{"d_model": 512, "balance_bias": true, "init_std_router": 0.0182, "optimizer": "adam_variant", "seq_len": 1024}
Below are experts of layer 6 (counted from 0) of a mixture-of-experts language model. Rows are named router (the router's row for the expert), up (a neuron's input weights, with its number), down (a neuron's output weights, with its number) and show model dimensions 448-479. Each number is 50 + 10 x the weight over its row's rms, rounded and kept within 0 to 99.
After each expert's rows: "comes before" lists some tokens at least twice as common just after its tokens as in all text. This comes from a sample of Wikipedia text that the model never trained on. Tokens count by the router's weight.

# expert 11
router:51 37 52 43 40 59 47 57 47 37 60 44 48 44 50 43 43 38 48 69 43 43 48 58 50 65 53 48 51 53 38 55
up3:61 53 47 55 54 37 44 52 48 48 42 48 66 29 39 37 51 49 53 60 61 49 57 55 37 51 61 32 50 69 49 58
down3:70 39 58 46 57 47 28 45 54 44 38 47 38 58 49 51 52 42 39 40 56 43 31 22 40 64 68 63 61 44 48 48
up4:57 51 45 61 59 61 42 52 36 49 54 46 37 49 38 58 56 61 40 43 55 44 40 69 43 52 51 57 68 63 51 49
down4:25 35 63 40 57 42 36 47 53 58 47 61 42 62 49 58 54 48 47 48 63 47 45 58 43 46 57 63 54 60 34 37
up5:36 29 33 46 53 48 47 40 44 56 48 51 36 30 53 31 51 57 59 64 58 51 51 57 41 63 31 39 60 39 28 62
down5:54 36 55 51 68 60 60 56 58 36 40 42 43 44 69 58 60 41 64 53 54 64 47 52 64 70 55 49 59 49 54 65
up6:60 38 45 48 67 51 55 47 61 62 57 46 56 40 42 48 59 54 49 46 49 42 47 67 33 43 53 59 50 63 47 59
down6:71 64 42 72 41 48 68 57 60 37 66 43 61 45 57 55 40 45 58 40 42 45 48 61 54 33 66 56 52 58 51 42
up7:45 49 50 54 56 45 53 39 50 51 59 59 63 40 58 62 45 61 62 72 50 57 52 55 37 71 53 42 44 50 53 57
down7:32 42 57 56 67 33 35 45 63 69 47 52 67 49 38 50 52 51 66 55 53 42 64 45 57 38 64 42 53 47 48 54
comes before: " the", " a", " to", " by", " in", " as"

# expert 12
router:50 52 45 50 30 45 58 44 32 61 55 40 37 53 65 50 42 52 57 58 66 41 51 44 46 55 43 53 50 54 39 57
up3:33 39 65 63 58 43 60 60 53 56 63 46 39 42 43 41 56 60 25 54 37 46 67 49 52 56 64 25 60 56 41 49
down3:49 26 53 53 44 47 63 62 57 41 70 47 60 48 43 48 43 32 60 57 50 54 59 40 56 50 61 44 41 28 37 40
up4:72 34 55 38 38 46 30 59 48 44 71 55 47 46 59 42 48 61 43 64 50 51 52 60 44 35 50 54 52 45 44 43
down4:49 57 65 43 60 56 52 55 53 58 58 23 61 30 59 52 40 41 47 44 46 53 31 32 48 55 45 51 50 72 41 43
up5:58 55 52 46 68 57 57 48 62 45 48 46 55 45 59 49 38 50 51 68 64 49 59 30 35 37 55 56 61 63 45 60
down5:40 49 35 64 45 38 47 49 44 58 42 57 72 45 57 50 34 37 48 60 56 64 52 61 53 48 49 52 39 59 49 50
up6:60 48 50 56 56 42 50 50 44 64 46 35 37 56 44 53 59 46 60 61 57 41 62 59 45 45 58 58 40 45 54 62
down6:45 49 48 53 39 41 44 72 69 52 71 50 49 44 49 42 49 47 52 54 43 62 55 80 31 49 50 47 29 39 45 41
up7:47 62 48 57 34 48 50 34 57 50 58 27 60 42 69 32 64 52 63 86 56 68 35 52 37 49 57 66 44 63 46 45
down7:63 49 61 53 52 53 52 45 38 49 49 45 45 54 57 55 58 51 29 57 39 57 66 37 35 49 74 51 38 49 37 51
comes before: " ", ":", " by", " /", "age", " as"

# expert 10
router:40 54 57 44 47 54 41 69 43 49 39 49 58 43 51 53 54 61 59 47 36 47 41 56 29 48 46 41 36 60 49 27
up0:41 49 35 49 52 36 63 74 47 45 40 54 59 45 42 50 15 65 57 44 63 42 57 60 53 40 58 54 58 53 38 48
down0:59 51 47 50 49 56 50 62 54 42 58 47 53 70 59 65 47 36 48 58 54 52 40 56 26 39 50 55 52 57 38 42
up1:48 29 49 50 55 52 69 36 41 40 46 46 65 43 44 44 44 42 64 47 52 37 66 29 47 50 41 55 51 68 54 58
down1:59 62 43 59 40 49 41 30 45 47 49 47 36 36 59 36 47 66 64 60 49 47 67 59 51 58 54 61 56 57 57 59
up2:57 47 76 54 45 52 43 66 46 34 43 76 37 42 62 67 67 53 49 38 45 54 42 60 60 59 37 51 45 61 75 48
down2:66 37 49 46 49 39 60 52 31 71 50 63 50 45 49 42 35 54 42 39 55 75 64 55 43 53 49 54 48 51 46 61
up3:56 45 62 71 31 62 42 55 21 61 42 52 46 43 71 27 65 44 42 45 37 41 55 28 47 59 48 61 46 52 38 47
down3:51 44 41 60 56 69 55 44 41 59 48 64 62 59 52 48 54 57 41 52 57 69 45 35 65 56 50 43 51 35 62 62
up4:56 60 61 54 53 47 38 52 50 59 41 42 76 71 38 55 41 70 50 47 65 49 51 65 63 58 47 47 44 58 53 54
down4:49 51 46 66 56 39 69 55 47 54 46 41 41 38 53 49 56 57 36 41 57 51 54 59 38 63 45 63 66 61 61 30
comes before: " of", ".", " and", " in", "8", " is"

# expert 6
router:34 48 44 50 45 48 38 49 44 49 66 48 41 37 64 59 46 54 43 60 35 49 48 48 58 39 48 64 56 62 45 56
up3:50 53 62 62 50 46 48 62 56 67 44 57 62 39 38 63 52 64 46 53 39 46 66 53 58 63 67 54 50 37 40 66
down3:65 37 54 25 63 45 44 55 42 63 48 49 50 51 54 56 61 43 46 55 70 66 50 54 51 43 64 47 53 59 49 69
up4:38 59 48 33 50 43 39 30 65 66 51 56 52 38 60 65 54 36 38 43 61 46 58 59 35 55 47 61 51 64 45 59
down4:46 47 47 55 50 54 52 48 63 51 49 76 66 47 45 66 37 49 44 53 58 60 46 41 33 73 53 63 62 52 63 57
up5:49 43 52 65 58 50 40 62 38 35 42 46 51 40 58 42 55 55 47 41 46 66 59 51 30 60 48 54 38 46 56 43
down5:64 48 47 51 60 48 44 48 76 33 39 41 60 57 35 54 67 65 48 56 43 50 53 65 39 57 64 35 41 48 41 45
up6:49 47 52 43 47 54 65 43 48 41 66 39 66 41 48 53 32 49 49 50 52 68 45 61 57 41 41 52 48 52 41 62
down6:61 59 49 42 48 52 44 62 62 53 41 55 61 58 35 51 50 46 53 67 63 61 40 40 33 64 35 53 46 49 59 56
up7:39 24 52 44 61 64 46 42 62 57 32 44 24 37 41 50 53 55 48 72 45 61 59 41 51 38 37 38 42 57 51 64
down7:57 51 62 46 51 61 29 57 49 35 51 43 44 41 58 51 57 36 43 40 58 48 48 51 59 56 41 59 47 43 44 63
comes before: " |", "0", "%", "–", "9", "5"

# expert 29
router:45 36 62 54 46 48 60 61 53 51 55 48 51 31 46 47 32 61 47 50 42 35 48 41 54 43 49 47 53 56 41 72
up3:50 62 43 51 38 62 28 69 39 52 51 53 42 53 57 58 67 62 46 52 49 47 46 47 65 36 61 35 70 62 22 28
down3:40 53 41 43 42 54 53 56 73 57 71 62 45 58 49 52 45 46 40 54 62 51 70 44 62 49 54 33 45 42 44 36
up4:51 44 39 36 50 59 61 61 78 46 45 38 59 42 41 49 61 56 28 48 40 63 60 46 59 72 51 57 57 78 47 54
down4:52 49 44 33 52 60 59 62 59 52 42 45 44 41 48 46 57 52 51 48 63 34 35 59 43 43 62 43 45 58 53 48
up5:60 52 69 52 51 46 33 50 78 52 42 52 43 56 43 53 45 41 57 43 54 48 50 36 43 41 65 41 39 56 72 48
down5:53 53 39 48 50 44 31 45 45 41 57 52 67 55 49 43 62 45 47 61 62 52 55 45 57 43 45 47 50 42 42 47
up6:33 44 46 43 40 46 37 67 63 61 55 51 49 50 53 57 49 76 60 51 53 54 45 55 51 38 59 53 50 66 23 42
down6:36 46 46 51 54 46 49 63 62 49 63 60 60 54 43 56 38 43 46 62 60 70 72 48 67 48 50 42 59 65 48 48
up7:62 56 55 63 58 28 47 49 55 54 46 39 66 50 49 55 57 63 54 36 43 49 62 53 50 60 40 43 39 64 39 46
down7:41 50 35 35 52 50 45 54 56 60 41 67 49 54 32 59 56 42 40 48 44 48 41 51 68 63 54 65 48 59 60 51
comes before: "1", "2", "ly", " his", " released", " re"

# expert 22
router:51 49 59 62 33 43 51 40 42 29 49 56 47 57 46 41 35 50 44 51 38 45 49 40 42 51 69 46 62 53 53 77
up3:65 59 47 61 50 52 32 57 47 65 51 38 73 43 42 71 39 59 33 77 47 48 32 41 53 40 56 36 50 62 71 64
down3:50 54 62 44 52 66 40 54 43 48 45 64 60 57 34 63 38 42 38 51 40 58 61 73 59 59 61 59 37 60 60 44
up4:53 58 44 41 46 49 31 50 44 57 46 53 29 39 58 70 50 58 39 57 59 58 55 47 40 47 63 37 78 46 58 52
down4:35 41 26 71 50 81 36 35 39 64 43 55 47 62 47 61 32 39 53 48 44 44 50 57 55 52 56 59 54 56 56 45
up5:62 58 49 41 47 53 54 53 47 69 42 52 31 35 62 79 58 32 62 56 62 48 56 47 63 35 45 42 74 52 46 50
down5:48 51 48 51 64 60 45 39 49 41 45 62 56 50 56 46 40 56 59 38 60 50 48 60 48 49 47 62 54 54 43 56
up6:49 51 52 52 49 42 52 64 43 70 35 43 50 43 61 80 69 47 33 53 54 67 48 55 47 45 42 27 62 43 51 60
down6:43 40 35 51 51 49 55 28 50 33 38 65 56 40 59 48 44 52 55 49 53 36 52 47 55 58 57 69 47 50 56 41
up7:36 47 53 63 37 54 45 35 40 44 56 51 53 65 68 58 39 51 43 54 52 55 47 49 50 52 48 69 61 40 46 43
down7:45 47 41 42 37 52 48 38 45 60 69 52 28 52 55 63 51 54 67 56 51 52 41 57 53 53 39 40 57 44 34 46
comes before: " ", " \"", "==", "===", " A", " W"

# expert 13
router:35 38 40 33 53 49 53 46 50 34 40 62 53 31 54 54 60 52 46 44 52 48 46 56 44 38 48 35 45 46 37 52
up0:46 38 50 48 56 50 63 69 59 40 54 61 69 44 61 53 49 61 46 51 47 41 44 44 49 72 61 44 61 50 32 66
down0:52 58 60 52 40 47 54 31 53 54 50 37 53 62 46 51 48 65 45 60 47 47 60 49 65 38 35 51 49 59 41 33
up1:59 51 71 45 24 63 54 46 47 48 61 50 46 32 66 49 51 40 62 42 49 39 50 51 33 42 75 49 62 61 57 41
down1:31 48 35 43 57 49 38 48 41 60 65 41 48 45 49 73 53 61 48 57 52 55 46 53 56 45 53 52 66 32 60 59
up2:52 58 58 54 54 49 48 59 38 31 66 36 58 53 65 33 61 41 50 43 46 58 68 57 65 43 55 64 29 51 41 50
down2:51 39 71 64 38 41 61 67 47 54 61 53 41 45 51 42 53 45 63 64 42 85 50 50 40 48 75 63 42 63 55 60
up3:69 47 52 49 53 54 57 51 43 40 48 56 45 69 53 46 58 43 38 49 52 50 49 46 47 62 63 52 41 43 58 40
down3:65 33 54 56 55 40 49 55 47 62 37 32 41 51 45 68 35 64 37 47 45 36 50 49 49 58 65 45 43 59 59 59
up4:52 56 34 61 51 54 37 69 50 50 57 60 48 51 46 52 59 49 51 47 40 39 43 69 58 43 61 49 38 47 44 59
down4:37 30 72 54 36 45 50 65 53 46 36 42 46 55 50 34 53 30 50 36 36 44 72 50 44 49 53 39 40 27 56 58
comes before: " of", "s", ",", ".", "ed", " in"

# expert 14
router:28 55 69 54 40 39 53 38 58 50 45 58 42 47 67 55 40 58 46 50 58 33 39 55 39 36 44 48 47 47 45 53
up3:63 55 55 47 28 47 45 60 62 51 60 38 45 60 58 54 54 44 54 35 63 53 43 48 45 54 56 61 58 68 59 42
down3:50 66 40 43 77 58 49 46 64 23 55 40 46 58 59 49 42 61 44 58 38 55 45 66 37 67 43 47 52 61 55 48
up4:57 42 45 59 42 31 27 52 56 43 51 44 53 61 39 46 43 49 38 49 66 43 42 52 32 50 56 59 61 34 41 42
down4:67 37 57 45 55 70 37 63 49 66 33 54 67 38 42 38 59 61 59 54 57 53 70 70 43 43 43 38 51 51 44 49
up5:42 55 47 61 45 43 54 41 45 56 37 51 45 36 57 42 30 61 45 66 41 58 43 67 66 49 59 44 54 56 48 56
down5:50 57 57 41 46 43 54 52 43 63 45 29 39 51 47 70 48 46 43 44 45 42 49 45 53 42 51 56 51 37 52 42
up6:41 34 56 50 57 38 54 61 55 34 60 44 38 48 51 57 53 42 59 48 59 56 53 35 53 58 49 34 35 74 45 51
down6:36 45 54 49 46 54 47 45 36 50 42 48 55 56 60 51 52 68 40 65 45 47 58 51 32 61 64 65 57 49 49 45
up7:60 51 33 39 63 42 63 47 38 60 58 58 39 40 43 77 50 35 44 61 44 56 44 45 36 41 50 55 72 55 36 60
down7:42 47 32 35 40 58 37 36 53 44 59 34 40 50 29 54 57 53 59 61 50 50 74 45 27 29 57 44 40 63 50 58
comes before: "1", "-", "2", "|", "\n", "3"

# expert 17
router:72 47 60 66 25 42 55 59 51 49 47 33 45 56 50 54 44 43 46 54 56 40 48 37 53 58 44 54 63 48 45 49
up3:65 52 53 65 41 30 56 61 59 40 53 56 32 47 43 42 42 37 29 42 44 47 57 36 49 59 66 52 31 46 27 66
down3:47 66 47 43 32 56 45 57 62 59 52 50 39 53 49 48 47 49 66 49 35 45 36 54 62 41 36 40 38 43 46 56
up4:56 55 34 41 50 49 48 50 28 42 30 61 34 29 56 46 44 32 62 55 35 58 45 60 49 65 38 46 49 55 51 43
down4:64 48 54 49 34 53 55 38 65 30 60 44 63 50 60 58 40 46 45 42 42 37 42 44 56 54 49 58 60 27 66 41
up5:56 61 46 60 47 34 51 55 38 61 36 59 58 57 46 57 44 61 52 49 26 38 58 56 52 63 55 56 57 87 37 40
down5:69 36 52 49 64 60 56 45 37 43 64 49 54 38 60 46 39 60 56 39 50 42 62 43 42 55 63 72 53 49 39 55
up6:29 55 70 55 34 63 56 49 62 56 47 54 56 51 47 57 47 67 56 48 38 51 57 71 40 61 61 52 59 72 57 66
down6:51 42 31 37 65 48 47 62 53 63 41 51 50 49 44 68 67 55 49 48 66 58 82 62 39 64 42 52 41 44 47 48
up7:52 45 49 60 61 52 32 52 47 50 20 62 51 46 34 37 35 32 53 53 58 63 52 48 50 43 56 44 57 47 72 46
down7:35 44 50 35 61 50 53 54 47 51 43 50 24 41 51 62 61 51 46 42 61 47 41 55 53 75 30 60 42 52 63 56
comes before: " ", "3", "4", "5", "6", ":"

# expert 1
router:64 52 61 50 60 40 48 45 48 43 58 55 37 54 60 64 55 49 45 55 63 55 59 43 58 44 58 45 51 56 47 56
up0:68 41 52 61 56 47 40 49 48 55 48 54 52 46 56 48 49 59 67 53 47 50 57 45 65 46 46 59 45 32 46 42
down0:42 46 55 43 54 55 54 49 56 32 55 37 55 69 44 49 44 45 43 52 38 61 52 18 52 56 59 48 44 51 39 50
up1:61 48 37 68 43 52 41 60 61 60 60 34 45 39 82 54 49 25 46 53 23 37 37 74 53 33 46 50 39 41 42 33
down1:58 48 49 53 47 37 62 40 42 52 45 58 47 56 44 45 58 50 54 61 77 56 45 59 37 74 46 54 41 45 55 65
up2:55 28 64 58 45 44 50 46 50 38 46 51 52 54 45 59 51 57 67 54 53 40 62 50 41 53 46 55 66 64 46 40
down2:42 56 69 58 50 49 42 62 53 58 64 69 38 48 27 49 78 51 56 57 44 50 53 49 52 52 57 58 50 53 47 52
up3:69 58 34 56 61 40 37 62 41 52 51 49 58 44 55 63 47 58 54 50 71 47 52 43 61 45 42 46 60 40 35 34
down3:47 58 71 28 51 67 34 63 57 45 45 55 56 60 48 50 48 60 52 65 49 24 50 47 56 57 69 59 50 51 52 41
up4:65 62 53 43 60 50 60 61 59 61 47 44 32 55 40 52 53 52 62 54 56 57 60 51 45 48 52 42 39 39 45 66
down4:59 26 37 45 54 44 54 67 32 33 61 70 35 31 54 42 59 59 67 60 44 56 36 53 52 42 60 45 37 57 59 32
comes before: ",", " (", "'", " and", "\"", " was"

# expert 5
router:64 29 72 41 45 48 55 61 44 38 45 60 56 33 50 37 54 45 47 55 44 46 39 46 66 42 56 60 51 71 49 57
up3:31 50 45 42 57 63 42 56 45 35 48 47 57 35 60 46 36 42 52 64 43 28 33 45 45 54 40 47 63 44 67 67
down3:61 51 47 18 39 49 57 47 44 61 45 53 61 45 42 56 44 45 44 57 63 34 63 52 61 68 41 48 56 72 35 72
up4:53 66 73 62 37 43 54 57 55 43 50 36 63 43 54 59 51 39 48 43 38 57 53 55 68 48 54 31 54 59 38 69
down4:46 40 55 57 54 46 51 53 69 54 59 47 32 54 59 59 55 59 47 46 59 51 54 59 53 49 63 51 46 21 57 60
up5:56 51 71 45 54 50 41 46 34 63 51 57 47 56 34 41 46 44 39 76 29 59 45 37 27 35 57 47 40 40 49 55
down5:53 38 76 50 59 45 53 62 56 41 46 54 51 42 63 51 49 42 53 51 41 54 62 50 58 58 43 39 54 46 59 45
up6:51 49 43 48 48 37 46 67 54 55 51 48 67 44 36 43 46 56 40 53 63 46 46 44 41 33 61 38 80 44 59 54
down6:43 73 61 45 53 41 39 35 40 50 41 55 27 63 37 55 55 48 52 40 59 46 42 59 50 49 65 48 55 52 64 58
up7:57 64 57 53 51 53 42 58 45 18 37 66 63 60 43 50 54 33 45 57 53 39 68 31 60 46 41 44 62 54 53 70
down7:54 55 56 63 51 59 35 44 66 69 42 46 45 56 48 58 55 63 48 42 54 46 64 58 37 45 48 54 55 33 60 46
comes before: " the", " a", " his", " to", " be", " it"

# expert 25
router:51 51 58 50 29 37 42 48 38 67 45 43 50 55 51 52 50 39 41 63 54 65 51 37 69 38 65 48 65 55 63 59
up0:39 53 59 61 63 55 59 58 45 64 56 45 39 47 50 36 36 55 68 32 51 46 53 65 55 39 64 45 63 59 33 64
down0:56 63 52 57 49 62 64 49 62 55 45 55 60 51 60 50 36 44 29 41 63 49 34 61 39 52 52 55 27 50 53 32
up1:46 40 56 43 33 59 45 52 62 61 49 41 44 43 52 49 45 57 56 61 56 47 47 62 44 61 66 49 55 36 49 56
down1:48 56 49 65 36 45 33 64 61 65 32 42 45 51 67 48 47 31 59 23 68 70 63 40 44 53 69 62 51 42 65 54
up2:70 39 54 48 33 57 56 60 32 68 53 51 55 43 42 59 46 50 41 59 44 56 56 63 70 47 52 53 51 60 44 60
down2:42 43 41 54 42 37 54 78 59 55 43 53 46 68 50 59 65 57 46 47 61 44 45 34 43 61 30 67 42 31 78 35
up3:76 52 62 60 39 40 62 48 47 59 41 48 42 50 63 48 64 32 43 71 41 48 42 59 44 55 45 59 68 53 49 51
down3:64 50 54 49 47 25 55 49 33 71 33 44 61 46 37 34 64 52 49 45 36 50 51 50 61 60 62 69 54 41 46 46
up4:62 35 33 47 47 46 44 43 50 35 40 53 59 48 41 36 35 53 47 56 64 45 38 41 55 36 44 46 59 48 62 32
down4:49 63 54 44 44 71 35 50 51 39 58 42 54 56 43 42 47 36 49 72 61 48 52 42 63 52 47 85 54 67 61 35
comes before: "\n", ":", " (", ")", ";", "\""

# expert 31
router:41 29 70 28 54 37 56 60 45 48 45 51 58 49 48 56 57 43 40 51 51 41 56 59 39 55 61 48 64 68 55 53
up0:33 45 44 43 47 53 23 60 48 43 44 80 30 42 43 53 72 44 58 49 56 58 63 55 47 64 64 40 56 29 37 53
down0:53 55 61 59 43 47 49 54 54 47 51 43 52 56 56 56 36 34 29 37 49 43 52 49 49 47 53 61 37 47 52 49
up1:60 60 54 52 41 60 50 42 46 59 40 31 56 49 52 56 42 62 60 57 57 66 38 54 65 39 33 36 63 66 44 44
down1:44 46 42 59 50 66 55 55 49 49 50 58 49 60 49 61 46 65 43 63 59 33 49 41 67 42 52 58 54 38 55 66
up2:52 37 46 56 44 64 42 54 46 49 63 46 45 57 46 58 54 48 34 56 29 47 54 51 62 70 67 44 66 41 47 59
down2:41 51 74 38 54 40 55 44 29 48 59 60 46 58 49 68 58 48 37 40 38 46 44 50 54 54 50 57 62 59 62 31
up3:42 41 47 38 60 61 26 51 50 50 53 55 56 51 48 49 41 49 58 34 47 60 51 46 43 53 43 52 58 23 68 60
down3:48 63 46 62 49 42 58 54 61 56 52 65 43 44 51 35 50 53 39 63 50 59 67 57 48 66 54 41 61 58 31 60
up4:56 36 50 58 42 55 66 38 35 45 59 66 46 55 57 69 61 54 45 46 55 48 47 75 61 30 60 51 62 65 48 63
down4:63 38 57 74 51 57 60 52 68 48 68 59 54 43 51 40 50 42 35 51 56 58 52 73 47 55 64 42 56 47 57 74
comes before: "1", "2", "0", "3", "mon", " la"

# expert 18
router:53 40 58 67 37 43 57 51 51 57 44 58 45 48 74 60 46 47 50 56 48 52 50 55 54 41 48 42 47 59 38 38
up0:29 50 44 39 63 42 49 46 48 31 53 49 49 62 37 49 60 48 39 40 34 62 44 43 62 39 48 39 42 52 51 64
down0:53 58 48 51 41 50 33 59 33 55 54 40 61 63 51 44 54 54 34 46 50 37 48 45 54 57 41 62 70 63 64 46
up1:52 60 59 62 60 43 41 38 22 51 53 47 47 58 56 59 32 43 66 58 52 57 42 31 36 49 55 53 67 44 55 56
down1:51 60 30 50 65 32 52 43 32 58 47 51 29 47 49 52 56 54 52 42 61 52 32 47 32 48 61 33 40 66 59 57
up2:62 46 52 45 56 40 55 60 54 51 32 62 40 38 37 46 62 61 40 67 51 47 51 44 52 53 52 48 71 60 36 53
down2:57 45 44 63 53 42 44 40 61 54 33 58 42 61 41 41 59 47 50 42 40 48 56 41 67 58 49 53 52 57 42 42
up3:42 47 47 50 55 40 44 39 55 64 55 54 64 37 75 51 44 47 42 46 43 61 63 40 63 45 46 45 48 39 44 49
down3:43 25 46 35 50 56 61 67 74 62 54 54 57 61 48 50 26 31 66 34 51 53 62 50 46 64 43 49 31 53 58 38
up4:46 45 35 41 41 42 50 52 48 50 49 73 58 57 47 46 29 52 42 69 57 52 43 45 55 64 37 46 57 30 45 41
down4:59 63 44 47 44 45 37 56 73 50 54 51 57 57 50 49 47 45 40 53 31 46 45 24 57 47 40 51 50 53 55 57
comes before: "s", " of", " to", " in", "ing", "ed"

# expert 26
router:42 38 49 57 58 30 40 74 57 40 48 61 38 59 61 76 50 41 44 50 37 49 56 54 52 43 48 49 58 45 59 60
up3:47 33 51 50 27 38 46 68 58 56 60 34 50 48 60 38 42 65 36 49 45 47 34 75 39 51 60 66 49 54 56 36
down3:65 55 49 60 45 39 59 53 62 31 60 36 59 31 37 43 57 64 52 52 50 50 45 47 39 39 60 45 71 51 37 44
up4:43 56 54 47 43 29 53 50 54 59 49 63 51 41 46 43 61 49 47 32 34 63 49 64 61 52 58 27 55 55 45 43
down4:52 63 71 40 46 44 50 59 51 59 66 53 28 58 37 65 35 50 47 56 57 46 43 45 58 77 45 62 78 51 46 58
up5:40 60 48 54 38 39 53 47 43 49 50 46 34 63 60 60 61 36 52 66 50 48 65 27 53 33 62 50 50 43 55 49
down5:44 63 52 32 54 60 66 50 56 45 54 48 36 41 61 39 56 53 29 51 37 36 42 54 63 59 39 52 44 54 64 54
up6:56 47 42 58 37 41 49 66 44 46 61 45 52 37 52 49 42 35 58 30 35 46 72 46 60 36 65 43 47 52 45 53
down6:36 48 54 43 35 48 51 38 57 43 41 55 49 29 50 61 29 57 47 61 46 40 47 36 38 41 50 57 24 49 57 59
up7:58 50 49 64 43 60 68 45 38 50 55 61 50 64 47 40 43 47 53 27 56 53 56 63 46 47 74 58 43 48 39 59
down7:44 46 53 54 25 39 47 54 55 50 57 53 45 30 56 42 41 55 56 70 59 60 46 56 41 48 40 54 38 48 49 47
comes before: " |", "==", ":", "===", "The", "In"

# expert 28
router:60 39 58 55 46 54 49 62 51 66 44 63 48 49 32 44 39 60 46 43 51 51 51 70 59 57 29 60 51 74 46 44
up3:39 46 46 68 34 54 46 59 61 55 47 55 47 55 42 60 37 53 72 39 40 68 74 58 66 51 61 49 23 55 36 46
down3:33 59 34 37 55 64 54 43 49 39 56 47 51 47 34 44 42 51 49 56 47 49 49 35 47 35 61 56 52 43 41 37
up4:52 66 67 35 58 29 46 58 47 68 55 37 58 54 61 52 45 50 53 45 53 59 50 39 51 47 56 65 41 52 63 65
down4:58 54 50 63 38 60 41 44 43 57 53 44 45 59 47 57 57 56 47 48 59 38 45 39 53 56 62 53 49 39 52 48
up5:39 62 63 53 45 62 57 51 47 50 53 48 48 58 65 34 40 58 48 51 58 56 42 50 54 55 48 39 31 49 37 46
down5:34 49 36 50 36 56 56 44 60 24 37 45 54 47 50 41 37 51 60 52 57 55 41 48 39 65 57 59 45 52 49 42
up6:55 52 44 38 34 45 55 64 70 50 31 50 53 33 51 46 45 59 56 47 52 47 59 63 38 46 48 44 36 39 51 43
down6:41 53 68 47 43 36 44 55 70 41 68 38 67 51 61 52 62 39 58 49 45 55 55 61 49 50 49 41 34 46 48 70
up7:47 27 54 43 34 55 51 65 45 41 45 43 52 47 31 50 35 55 47 67 70 44 50 37 42 56 62 55 51 64 63 53
down7:45 54 60 51 48 57 47 57 58 36 45 36 62 50 53 53 56 37 73 45 67 59 47 59 60 56 71 46 53 49 66 42
comes before: "\n", "-", "|", " The", "The", " In"

# expert 7
router:45 52 55 53 49 51 34 43 51 46 44 45 49 61 47 50 31 46 60 55 51 66 54 36 54 52 56 59 53 67 45 51
up0:73 58 58 48 38 67 33 79 56 55 42 42 33 50 55 47 64 50 42 66 41 51 48 55 33 65 55 33 31 62 80 71
down0:57 49 52 58 65 43 52 43 44 46 45 49 30 54 47 37 52 62 49 57 60 57 56 52 33 50 46 80 46 62 53 52
up1:40 80 50 51 38 46 44 58 50 60 54 42 39 52 52 40 41 45 40 58 30 65 49 58 20 31 59 54 57 47 38 46
down1:26 62 45 27 74 39 76 40 49 45 54 39 49 45 68 31 64 38 56 49 55 64 55 47 47 49 36 50 49 49 58 42
up2:52 41 58 54 46 54 51 66 42 41 46 66 31 51 50 53 39 41 53 48 45 49 49 65 43 70 45 61 52 60 56 51
down2:52 50 59 54 71 47 40 44 56 57 36 50 54 62 56 74 48 38 28 50 54 45 51 49 42 51 44 45 57 57 54 57
up3:59 43 72 54 60 48 54 39 68 58 50 50 33 62 62 66 39 54 48 42 56 49 59 62 64 57 61 62 54 45 49 41
down3:44 52 40 47 57 63 27 41 69 53 52 53 44 33 33 30 32 46 62 59 58 47 49 50 69 46 68 40 37 53 54 52
up4:38 39 28 54 60 56 63 37 55 55 57 45 67 48 51 56 48 63 54 44 43 47 55 48 56 28 62 49 30 46 55 43
down4:50 60 61 45 56 25 47 62 50 54 59 42 47 57 46 61 55 55 54 58 45 54 55 40 59 56 46 32 36 55 18 54
comes before: "0", " |", "1", "5", "3", "2"